config.yaml
n_layer: 11
d_model: 256
n_experts: 40
experts_per_token: 6
d_expert: 64
d_shared_expert: 0
activation: "swiglu"
moe_layers: [0, 1, 2, 3, 4, 5, 6, 7, 8, 9, 10]
router_score: "softmax"
normalize_top_k: false
routed_scale: 1.0
balance_loss: 0.000631
balance_bias: true
router_z_loss: 0.0001
init_std_router: 0.00934
lr_router: 0.0014
vocab_size: 8192
norm: "rmsnorm"
norm_eps: 1e-06
tie_embeddings: false
optimizer: "soap_variant"
lr: 0.00327
beta1: 0.95
beta2: 0.98
grad_clip: 1.0
batch_tokens: 32768
seq_len: 512
train_tokens: 299900000
steps: 9153
dataset: "wikipedia_en"
Below are experts of layer 2 (counted from 0) of a mixture-of-experts language model. Rows are named router (the router's row for the expert), gate (a neuron's input weights, with its number), up (a neuron's input weights, with its number) and show model dimensions 0-255. Each number is 500 + 25 x the weight over its row's rms, rounded and kept within 0 to 999. Numbers have three digits each.
After each expert's rows: "comes after" lists some tokens at least twice as common just before its tokens as in all text. This comes from a sample of Wikipedia text that the model never trained on. Tokens count by the router's weight.

# expert 29
router:517526524536536496541532543472496497494514480489481480539507498471513467494529520487463499439501494505514481502538481510495522498483499522473482505494544510538520487504536546486489538465508513520511529579484508527493509548507527520495502507514480488494497513530499482466468455490433482510544513451503513488535482529486517541517437468517467527472488525466464535473512488505505535469489491522536472476462491530502496516482514492482500503492473490525535525514514509463484512498537504509512562518480480510548479485490476508510523527516512478519537464470491476499467458531465474457512496494513487470527482481489467511549486509549483515517549527504501510522538501510466492497498543508489498503482473482517565498534522508488507469490500496482451456524505533510538485470480491
gate0:487511574495500480484534494515502485502488493511482504504500496483499458509533484508500494504498479529486491521507508528498474497492543503507432467502493548592499479498503500502422484493516518512458558581475503506467495543510472497510501509504498501503484498497491500470449470499510505504549498498499539515494499505482549487509494493462498571488489481493508442431478492489499503504478501504512498498476499491538451577492498488494504502523505488516507508505546492495545534473509511536529501486498468480500479499458432498500472443505462494498500500496472449499429509483447505505504499495507500500501481489519495485518461486502470528502506500513495506499547517515457451518495499514499500468506489494489512478536506493504569524498489507471457501507515493508502545502502486
up0:410510496474494497509482489526502448490493498519484493494523500492463497475499450502503500495482525505497483517496512510500504488499484491497505500531487488501522507496504520501499501500606477500501501497467494456527504501471503546480527499514548594527450522496504525500509499517514511502442493512449497500509499497474555506519497509534478519516490509464499486507503473505491490536489521498551499505522466503548501487504495503498504514502500506465502491535503491519500501471488549508499502498537502498552499493504585502510614517578504514521524473486512500501494475502569501500490500506510462504500496526490437525502494528471510458523440506554468501502502477449499484503467509493483461478500480521498490502500500493501519510542505509506504492462480498499506510499508500
gate1:503503500500509506513479517495499457483529470507516507537478481526478495483480563493486490506511505498464496490550505479490495561496502488486461503502492509483526504517500503482467503487556500474452527471480474475519574501507502500504474504558498472495473530488499503500532492513472499520502565481499501516564503497522570522495466503499503540497533559488475455516499504498489540532492500449509498460451502534512556498545497480472487516508496524517461524493501472500512494501542520500494485511476464503520498498525488471516519461538496521540507524450502514470442512497512501499512504525497490511498445509507493512489545543507492411462465506507490518489501437499481491505495474499506510500540493480494489495505504515485507475444499495552500495543501500467502527501507564
up1:490480468536506498535543515514582496511506421498484523468503482500503528500471504524490499503506463492490495506549502494500501545499500486502497502512503507509476501469502490535499512494542560514490486514488475519548539500511503509514479524496517500562501496529511473496511500508464502472497501481479501507538500475398468525509485500519502540504499473449517467498477500490506492494495513478452467511496496488506507489522494494491497547513474433487555488491466426521492494519493521498503491500545492498497573524495493470506501524488500467501472506495501501498536496508523522489503563498467498508519488518498564488512506486477540501487534499506514501511499508502470481494454507502505495496510496499514502449502498479495480454465581500497509484502547528496501498426508436
comes after: " ", "–", " (", "19", " $", "_{"

# expert 8
router:536510517496522483480523505478542542486514536499501528525461513492488489498493481490459489494468439516496472520512501461536506471502517527462489527509497505477557537467476499501468499478505525519513524531508541508505493535527489496490518508457500516503527511470491562488480493459485512509545507492506549438525499544492536530481504440510502465486490484523485516494509523503560517511520476460518483560514458531538509518511503475545519496482509543508500515542514485498489522501513473509508484482466520566467495514485497507510496518500483457473530500505515487513499464547482480482448480520507526473526497484495496475494483512535466538528514464494494511564549507518480504557499529488486470518503489499498462496510542548519495489507514516515476497532486558499507460493492545
gate0:548549496479496481505510515507543608502500513499536506494492574569514508565498469500501497448519483503482471522504451500453491478501490485509468502497504496473505531492497500553499474534500477550518528458563468500487511545507466527468491507480516496500489512483482533499500501498532520500511528488491516497530503456492486527508502509526501508482473471491494507500491530516527511524506490488500501518535498496487526524502493514511509500502550512448492492533500408493506555491500526501506484478419482515479477521525499512530456564468497500510496518483487545525529502519517502487499492500510507498461525490492528499499486530480499489501500478560481509516497478531447515543510500478506513526500470493495502486499486518496513515552468537518484525499510472493534513500498488
up0:474501472513497500442479486493500466582517504553498502503502500505506472469502496499499473469494500534494503419480506483557530461508485538492520499514499509506512509514500485482502507510498478508501499458455498498516496455494495503496515526531502516490491491460497482503502527490463498487490504470464466501471487499540523489464525515491499540537492517505503445440513457500506492518500500515477457525508503503492493485489493488476509444492479447503470495513484500490543482541495501493506530541540541512521526500468499501489533492530473516513550507518497499523491496468471503506508508508511509445472498527490486482503499496514438498501488507485543550498502501431483492547490489512497493480471477467485463489495479497487539502499618514546520480488533518523426499501485523
gate1:519501539488500499501509479532499524506499500488499527528508498463428451505499482514499470500495534472474496502536486500500499500533472504506538475490545499499504494486505524478484489507513435500542500472489522525501483501512484499509510513532500500539478500519496500480495504503501517502542500487537444557520547513519522500471483503488501505464499554511493489503511497466502445501499507467585500516474517503500499525495516509389532511484511532591499493521503582498516511516499481515521498501440469501490463520489500504488483500494473502500458546503460522504457483494477511473545449492521532498500473493503509446548492494524494501521497500503498505504496505500497497501501519462499480537502489531503480500528502475498490499504492509501527490501564512512587517540498515
up1:560495494504495527475499501408495498497504506497523470509463495500483502432474507483485501498555510493532457499508515509484521520451506487522460500501520546500481499578480503575520573492504500492499492487500491447500513488517506493518525503536503498489483463463508508501469502483491496504429502502499516447508503509502484503515502498486498497498489478459510475503471502486499518517525500491468512591587530506507509498518483506512486491492508500482515513534549510488497457530534502500480501522498529497511525532527506484434500502500524500502499524471490500506492500503493524571486511463496469511441501484487487501549508512490484477482499508502505513501500486486503486505524442496497496435499512496469491477521484506498459533514497500500530512497507499507491573504453473
comes after: " ", "20", "19", " (", "–", "18"

# expert 14
router:546520496479510494529522515497514507500461507553499501564488487498490477537488494490483496477464482541503503495507491510510492496447512518490522477455525502491519545487488506475502493461514506502527550510483516508496529504470479505482500480456496540488498547451497542509486475481470504501540532499475502475527477487536522564496503500541517508462496529517533504465536501513525493529505518506483452501478488477483518536507508486533520527458467518472522525505498467450446503531528515515526508493531523494494461513543426492517511491467491459521477502523505484491479430483458497500510478547515469468552502493449484452504527504555480530523517461510508506502497502497472445516498503475496481532488471495486524468515473548496487501498517487498452480472484514520528482470505531
gate0:546519521514503481484555495498496588502500500500563511502500484455477497500500507457524505500482492501500500489497496505515515499510514469512532500472490516527495470474500461445498466472502516541502500505449501499501507503506488503502502503506502539500489469508508514497512469518483491466499520496500568500493500494518494471493497465515496470500482507547500472501524500454496552525496493500495472495515483500496523509532499495505502437490482505494525499505546499499500488515517509490538532499495499442493468500515492502501525500486490498497542511496497489483493504484492501502550419437520462561500512501510476484521527514528494504505484481504500502501509501501507521525544522501505489503494387489455500517486445449500572486562502496495481486500498535490547395503497499
up0:526500487503466487502516501492501506497502497494495505491502503500496573501486530500527550495492498539545456514528491483520529501451500476551507503514503500522501507505499483449523502467491517501498499411495520498522487516547522496506502461479499540464509500498540503531502522487498498446500530486539466512504493509505504507527514477529501557507501543490498508498501503537502559500490466494490407550500501491532492484503499441488479496500518497483507500528499506493499497510439494461504471523488447503436501445515499484503500479491488488494456433501514573496469560539501499511493491504513491495508500501499498464500473526495502502493486500513503488501492482538492507487471501518514499495482502505489459480532557512482437494539436475498503459497461502503500551464500510
gate1:561496493510500481477501505500482500507496483501473581527476492500491455519516486496492478515489502513515479510484487503467499502497499503529509504466513500523492497531513492494475491482499505449497516462497473501427495502488515489498487502467502493490491502515510485468479524498501499510505479510494551442584505501499500517527472492500531516502512466527500500455504538483525535495485526502496498479448483508505486510491497497547482502495507492497498486510504447499487507499508522491534517503523491472522483551465483473525530489421510452489548522482488505497537518527498529483493511500478576532497534521535497456478497508635541472526503501509498499498509507479515485501542485543500512495521483508493504533497536536534495501511491441547463493499481480469531469472485523
up1:481530529489519509497529522517481532487463519517537429515535525504514504486456501495462493525515455515486493497511500590530501474529436525500488521527500473496499506512505484476495518493499499522485489557499501504495505502463449484500499481489499499508517509530464530500500496532494528539498480489490484498505515480499494460498506505553505517504453528492497514502546495529499459511505488497539487484514516519500501482485484491532429502500487502469493523491497574492507472502501476512490527582475515502531516482515549501491509509480496395510482441474512477507495476499507487526539501496482467477530466474490507501531504487503491523526509492581487511502524518502476509502523523546542501499494514502492494483495434474500526489493512528464516513512480440503487532520511514
comes after: " |\n", "0", ")", "\n", "1", "2"

# expert 4
router:584499531480511464487533517435517492522505529540511525537505495500477494480508504503489482474478468515501494521518482512524472471463507544494492511501496459483549536521508530457467522474519512515509528526493531507526554511494500542514510516494485485551513524471476468485461442483483521510481499519497508486525480486468522523496482496533487500465488474510471494465537482505516510539492505559508493518509462486539445518496514544447528530503482501517509515521478489483479494549513533530535509513472541495515511510496493512503527506488555467506531464526523493549461505532458504481492502530529498461526484550479454522525502502553504517546519479473529518511497512519497505490522522445483504493486461485510526489519477534502486485514500515495482528515468511528517508475510552
gate0:502504500502502499496498514500493512498491498574495543442499540589523512501500481435498472524505484553511478486498493501494465477477486500529451500484532484514526536493516482522520496513509487560485500521490503521497486529531482455519532524499463488480498506501498509503505507507500520495498482532505500490497515485489554499498507503498470495523510485487499517501526483511515501501484493494496506508456483517503502522502502488506500505500530487506525497500500497502507493472485503505505503532495497504516497503473501507502524494496487501490652500525502521502505492500433569506487564502492481492494500606515471490500441505504487538459496526549513540503525511496435484508497462509560413505501497507498499534483503507471520494538497510500496504503494489499499500507501498
up0:501488498530511495501521501500496477508502494451476496523491500495500489522494520581493488504411499524495470470499599506499512499515497497508503502506499567600494512513481526483489511489486509506491499501502496499493495521501501504531492500426502493505495533511507460529505518507501499505516483504431439523505489500505502488489501488482497481468510493452507517514474470443498495511505502491575550478498476498505520528498513473501518513493572486508502483499447462501514511504513481503501497491503520512503497512485505499514502516478515595479479500519500482513502520355517494479500490481492503500510524489532517505501505507513463484500495476515481515505503504503525489505536525504486498527491504500522500464498440517553500504525509499493498497495485493509509502509490495
gate1:523478584525545502456532453430499462530495502510505551499496515493494495498497500513503525489551525506432487511508515499488532444498494500508470483519504523505511532509503502503477503440533503505495500508548481502503520503447504507584563501501500499500495500500525484496467485499503464475491427510471506503498509451468482508503518496504499535495557479464471501496527498484499519531502505526507501507532492510558448457524501475493507509497437467499530495513518492500490465501500538533501477514483476529501516491500468499480504490506501509496511516531474470495498570479489499498479500496510553479509481478497503517532446495549468494502490481520535553483485507502502491472506468511494503520473465491492531497501499487468494489503553500502464513495441508445502486496500501
up1:495551447495486526500483545558490544482503499494501441486502437481511507502489474513502557501431492502500497532500501501471490463517476502554510576469552477499508528500482500488533500512453503497520507494499495501479479531507512485497485490496498505549498500499479492502497533512480503518563494499547506482504505504501502512458484514502502424455478555510500495504502485504463502462531479495544440543500463536454498532499497531533471501492524544513530511484506500531481498500467405482483501467499502501488498514518485469484482502486509481511498522465503543510500487498491518500499474479488480512502489499497481512449498500500503493484497487504494504501483464500495475518514506451568491541483518495446463526501533493501502497501500488512500500503499426506535486456489498
comes after: " |", ";", "|", ",", ":", " in"

# expert 30
router:532497517485480437523498485490514517496471495534532538558511463477523465504482483473492543486458480510518451502531505523471528455465527574484527521513543461474522570484517542480501487490493503554530495504460489494477490500507493531528481494542510482523502478508451476497482486496457479460505514479460492490501506548491498517492491483464520442469450502493489554500496462511534471520475516500498484480493502546505497516478554530510549492466506512509492517513491497468491495513521491521529526481477469562484472510531500522534492490519474479475515521524509514532496505509456492477513517526536501513501490503456494485532513497496485490498510510500534507556509509505489469501533505495480489544504442521500473482511472529489508452489488464489475519547495489482500488503484538
gate0:508543507542505473503510499502504542503500505491448503530511510487505493479526474502529497451497495486476509483503481504502502490498499505509473504546475468487553515489529513507496504480488502496532504509478499499494477524514507508500510500465499502527501464512485462518505511492501529573512536501478496480503505502459521544491499481500493500502491425499509573459493520498489530480539499478500444508501504466511502520506499527500501483514514490488505515507504501488457502499506496505497629489540465575503501498515505504522469512475526473461498497501500498514461495506482492472560506487497499497500508501469492493499524500545491504504495465493535502513549498516481489498489510420494525505544495498497497511535511492510479469513535502488507428503526499503635498493512512
up0:499493501499520499477493475512517500547495501507489520501512473500499541533496508518493496549499507493588487500492503502499494500497500500505527507501501503500509520500519529476469471524500498498526499494457517528502526491517493501503476499500497500502502497474496533490508496448502554498499505493504506486539487507536499506496474551500500497529499493499503472490562503497502516510499455482508504432508499491502512497523459516515498496499502493517502488507481447501500500505639519479500502499501500513499522491448483515634492456473503487573504516495500500469500467503485549515473493524457501515468500498498539496501509494561495482488495498459479491521500471496530480501519510529428500503463483500486491480505528530500498459496503500475497482522500458500503502494402502
gate1:478538491493503449567514504502545455577429494498495499510501495508502477529500498501500501461514522494473481503479500501469535529491501496409510450519503521483502512496516501479474528486497510481477509504494529496520482548503491535511512496512504500502523497499511457496487494496449481505566499506491483396501499500488513548500479463432496433499478464500496484507528472461422504497487514501517508500500499496489500500505496502452504500499501528537506519545535599499497500493514488497517501479510473523486494511502478492522490530505538463503523512502424527498467528521483493445500534479529435527502495506467480474504502507502479526486495501487494492485493492464495510503503505477497509499497499555477523501504498518500512494466496499499500485507512503498494496502480507
up1:512456487499500503515541497524501500487497498519477500457494498518513520504508500542500501501490506500503499506498499519508499447526502495500497515500513499476500470501491494499523576500501509507500501519500511499504494520499527465511515500516489495542488531512526501496501406483503438445507480498498583522477506506497499513486555565520489504494517494500504494501505481500502561501511501501422509489498534500456507529469481484496538517507496458486484531500488489503500476498494506493501501503548496501524521472505526497511509489555520502503481454510551511507506515514560500554507479483536455510482497537453501503500489462522500516512496498497496499537501550500483498487495515449630494516502496476542498501512587506497499507514502496498438504488497498466534500489530466
comes after: " of", " in", ".", " for", " to", " on"

# expert 17
router:526506540511479501526573531471512492491490496501518496531461533504488483455512516495450500427493504505521480487529486508555504483478511502466486531528519516527509484497500498487456542472507468535512522536471504512505510519499487512497530500472483494499476486482489502470467450483494476522480525509505562485513485502493531497479456486477478516474486503446483505491518479508500517504497531500548498525486500482501495503508506463501525507526462489471504554500494540500490529506552528525494551508510532521543465506498500510498504498528507493507500481465505461518457501494464460475467463516520474474507479437451479504523485488514490510535526531455505512489548509506482474533489541509492514507500472432473517491523507517475508465485465488484444452534538533486565524482488525
gate0:556498489469498501524548510502505499416505506500376500471508494510503530531490592502496520542484504474502527499504493506502517486501501503492576503498500498508443503477499439504493554525497503497475496476498509502504474498499500508524507515466509505500514520536515531488498496546445497493566502500496509491494499498501537512517499500484515511534492494490499476499498495491503501464500517503460484496502498531548512472581498483498496551478499503529505499483531492517486555483491513500523520500501455501491454497505501547463468498540487508522482489506489534511501502492486509497509534482466532501511480508503501527505493503495492495500503501500516495491545500481499521537501538496503493498503521422495480501503508505499564502451508507399500505483498490491489473516506525
up0:467451541492547480609516506505493506475502543485495510551493477493485500534517492500497474500546502469524500468491470497500539497491497512499504489489513490492500485499521555505486473478497501517501486466519499523519520481531546468494512402545467511493500491495489483498509501506506490464506497499494494545515407513505503506491503486537499530504493496509506500511483438538507523499500494508500499480493493480458503524481497500513424499417515510501497486477555500497542489543500477462535526496472442514495499510467453484543495494506492507496484501498515466500505500509494501501481482519490502520474458515501500501492509474490507512487430490495500499506495492533470549500510499508502505510503499532544541587500498516500479488519508500438506500503494514491502472501486470
gate1:488499508510458501501494493505507471523498505533523496455503478491544523512496477500486446502479491501502435457504501479528491493510491484495494527521523496507500500529500549526496525542480482479484503542524495509519502486507496512492542499473518501495499504440568463496516494500472507507504520492514503496450539533448489519509523500526502493502472475369499500500489500500492503491507547489507501532488462501489519499496495450505536497474497472503514588503499502473499492493521519508434483545522499523487501519499480511527481501498504522500523457485505541502507477566548479497503495493490529480506517499529485506489497487488502527501508500492458502501486516489496496504418486500479506542455531515498439463541499500522472501530514501484447493517502529455492499495499568
up1:504484502479543511623480501481575507501513503529500420449500494504474517446508485491503489536478443519497512444500462473504521498500488506419505508523500439479482534462485496504535505502466524469466498502533500531500497502493513500499504501486463500498498490495520517515547491498472521505524502484502499475501547500517501500475501477521482501525501500507490501504508499552479509498506498482516489523490501495456500533496503506500501532504508503491513495500500502499467460506447541501499469526527522511498498479530499501512505495499475515498554427512530570497534412517499500500508488508502520457515469491497501506506510507516530510508481497499511491493500510485499502467508511500506514473505543496521426509500540472500515478516566503487485517487437496520502478500483501
comes after: ".", " ", ",", "–", "°", "′"

# expert 39
router:541504494491530470546539544500517530499501499548498480535502473474512497496487505464461481470449449551532489532519489504502501484455489530469503514490492512493525566509484536453486517485477515529518494536478498551476545543504493507521486539505456495541531503514485487468487494477450504501508508475467528487504473489478516511508470474494505448472436532498477501512527506515523481502486478502494445500522457496529464507512546486517533516492490499523522504522469494501483509502511502515519509527527497504521471510513443511541562491512481476478503498528507525502474437541467496487489490505512473494510496500495479509518506550500501516484544505513475525525511514512477492535541550449468503538487492485495487493522533528535493490484510537485479459505490484525522487495430507
gate0:500508496485496444533537531496500490503496520505483466482477488480542478502505498494457515498484476499478515504511459444492512487522521522515497519503491528534501533515498544506500478517444495424470481549487473526496498471509486505582489466499512480497482495488526532476514462515502492500501467513517489485526526502503506549500490476512517500519507489501505509474520511505527498498486534506497478497490488512510505549503504518515469502532471538514488510517480480579425497481458496464501503480504486513505501497469492482487502479498499499510493456533496501498510504503510448478487499486541496449486509512592491499541484505523478448486489482508520544518478508594588482539503489480523470501495468518500501502511478498496538501530483549501560497500505531527489479484501505
up0:521498507487491502490508463493477501486504501485525541464505493514497498483504504498499456488502506535512499496484530499534481501391472494514511545502498508484512475449514487489498549489518503527512565494539507562513522535492544515464497535439488490490503486516489533525506513503472607535581511520497545494500490502502521473499492496505483495507498505514484497479485507479512508504538503470508506497527506489521502501486515476490548536486531422500559538499516504453456502496510521520518494506498484532507498454524459494518486526512502523495461519491488492472453496522487500461477484548506507500491493464447472491512499516488531475536498558468504500464514504491480501479582523518485537491495494512499483494493512507506491503490459497515470500481467493499501498502488499
gate1:507514496510506470502551553531499485480487502511535466530508485482485522529454513495503554492506500432462509506465504489491494502488500489442508477503478480493501512567496502447482499498503508493505535470479489462411468488509533506489483489531494514486501513471503433510481469505479499501502509509505487520500498521525506486484483500507525496499499490473489495538470499492476514493442526496511542467501505483477487498506494497530505505499499494503508499502521509508487498494500495482487520495486562494525512486511480492492473448425541464510494509489484527510477503496492498504530501495477545473471529500515491495464483511590432487517494482500460499537497502484466500506502590429473528490510506480499521481496478588486442502498500478506502455509510495499534489500512494
up1:442619509439484512489471495489401500476486527451570519485515499488523511498508500476489484505506470470450496483479502496500499478478500489501520512503478532511519542528477502500455502499500488477498500533484506493521469502509500552509544508479482587523517505514528547522500506473548504503503505501532510486497532520440504499500502502494497500499499529506516501499511509466509520462499494492494521489503494480518514503482517525505508508478486519459500485495536504510502500499518511492532489515505492515498508506500521483501488512509481491465474482522447509500512504491486500523496469464536470506558507495512470505519479497500499499499502500486480566502504474507561512496489491514512473519483522507482466558506544464500523498504483509437499498482497517461512494497545598
comes after: " \"", " (", ".", ".\n\n", "==", "\n\n"

# expert 28
router:542530504496498483530536507481553538504473499531484494536519502455491471480488510490492521464444464532502484557539498511536522513437473533483506473485482480487501544474489489480474509467551478502526509532483529519481489535484491487500469513492509526530492530501485501498480475469478494455534501500488506500534467514512530537516478482512499489459471493518451524470534478510535475508499500537492479539486484531499480508498519490516567475471475495491512527510482497492463505529525486505525548494492494535498437535529486514507539493520485453492513479494478495534454485534487479490499542499504473471562483494461498458480526497550499531536548514540481507505511514513502499517493528470482496515495471459524546462521496515501493484471520459482501501520487527514514456457471491
gate0:496477501504485492498506505466497554501537510489494494457497463428503507463454475483500513516472503505498511475499466470473528529484509505517517475499510503502514487506490487499452503490501484520461500481498500489530497507498519489471497572515499499510527491510447521467486498527554470490499518528507495492557499427501494511558480515494455520528533465511507498466556492453559484506516499536438498546491495503478471497497510500471504486510500495499522502557507505519503535495564500539484507526526521498512502529491519495497508509480505517466501498486506583492522530487559515497499482565502494501485503523466538505492526505478513496571502539474499497515504494490491528526506508468538480515494493471505476532498509500552506495522543495462509523556480519452485517525480493
up0:474504500515421539503500504485548519509501502498470490391531504490461512472497511441497501507494502477484499506512504491464531534473498508472498462485502511517512508521483537500455500502550471522463468480499458510541505497485489483510497520510497468502503482543506507472486498503545459484485501503511469495500509447481499502521497517472475534512534449500506496467495489447486489506550500502502481569496509490488474469484494505478510474570496506503499511508534529481505533463491490504472496524534504462526498502518454461498520485544516498460500499487500522465513531472526491512488508505476499501481510520478550495479494519524506481522502527462494449432489475492510514485479519499493503531500498511488485506513502474608493490532500469499506525468492498499457535508472489
gate1:425511507505502501513528521485513524504501522557498502524514529456500498506500514457547521500500483509499476492489506500500511505500506488523496500487433513498469478489546495561501504487502533502520502473500498500493507481514496506468498506499490444520517502497492487525494486510446478464480495455512505521499498493478499499500474493509505481444467488498518521567504492525472496500496526500483466498512525463490499514488509507500499470511505507553499549494491502428501505498516481508508485523517512477570493501501500503513504525498467441492512499447445509448477510495484534455454617490556513500495501532539554499500474508480491485503485481504511455495479515517502540523543499498500500511489467494477570479496501505500498454497489500500522497549526493478499575496484499
up1:490527449497503497472509515461499531518517490480537509490516458498496491582506503492474477497498497491500533500504500459485501498475511533500498450497506510500451500554505530543486521512576483438495502521505504499497510500513492500503491520500505498534502499496497478429505500528599502506447543500522500518511497497509528514492459504484559487512481460500489497499494490517521494500524488499504533504500480549496497482497502506524498491505501499509502505501500452505507463475499495500488529522496539503577489504450502503546486485506526504504479453489528499551472498520464537500499503505501522500397446487483501497512499504503496544494483511502491530508559497496498522501500563512499479451512498498498520509503524503504445484503509503500499493548497495534510489525495421
comes after: "\n", ")\n", ".\n", " |\n", ";\n", "==\n"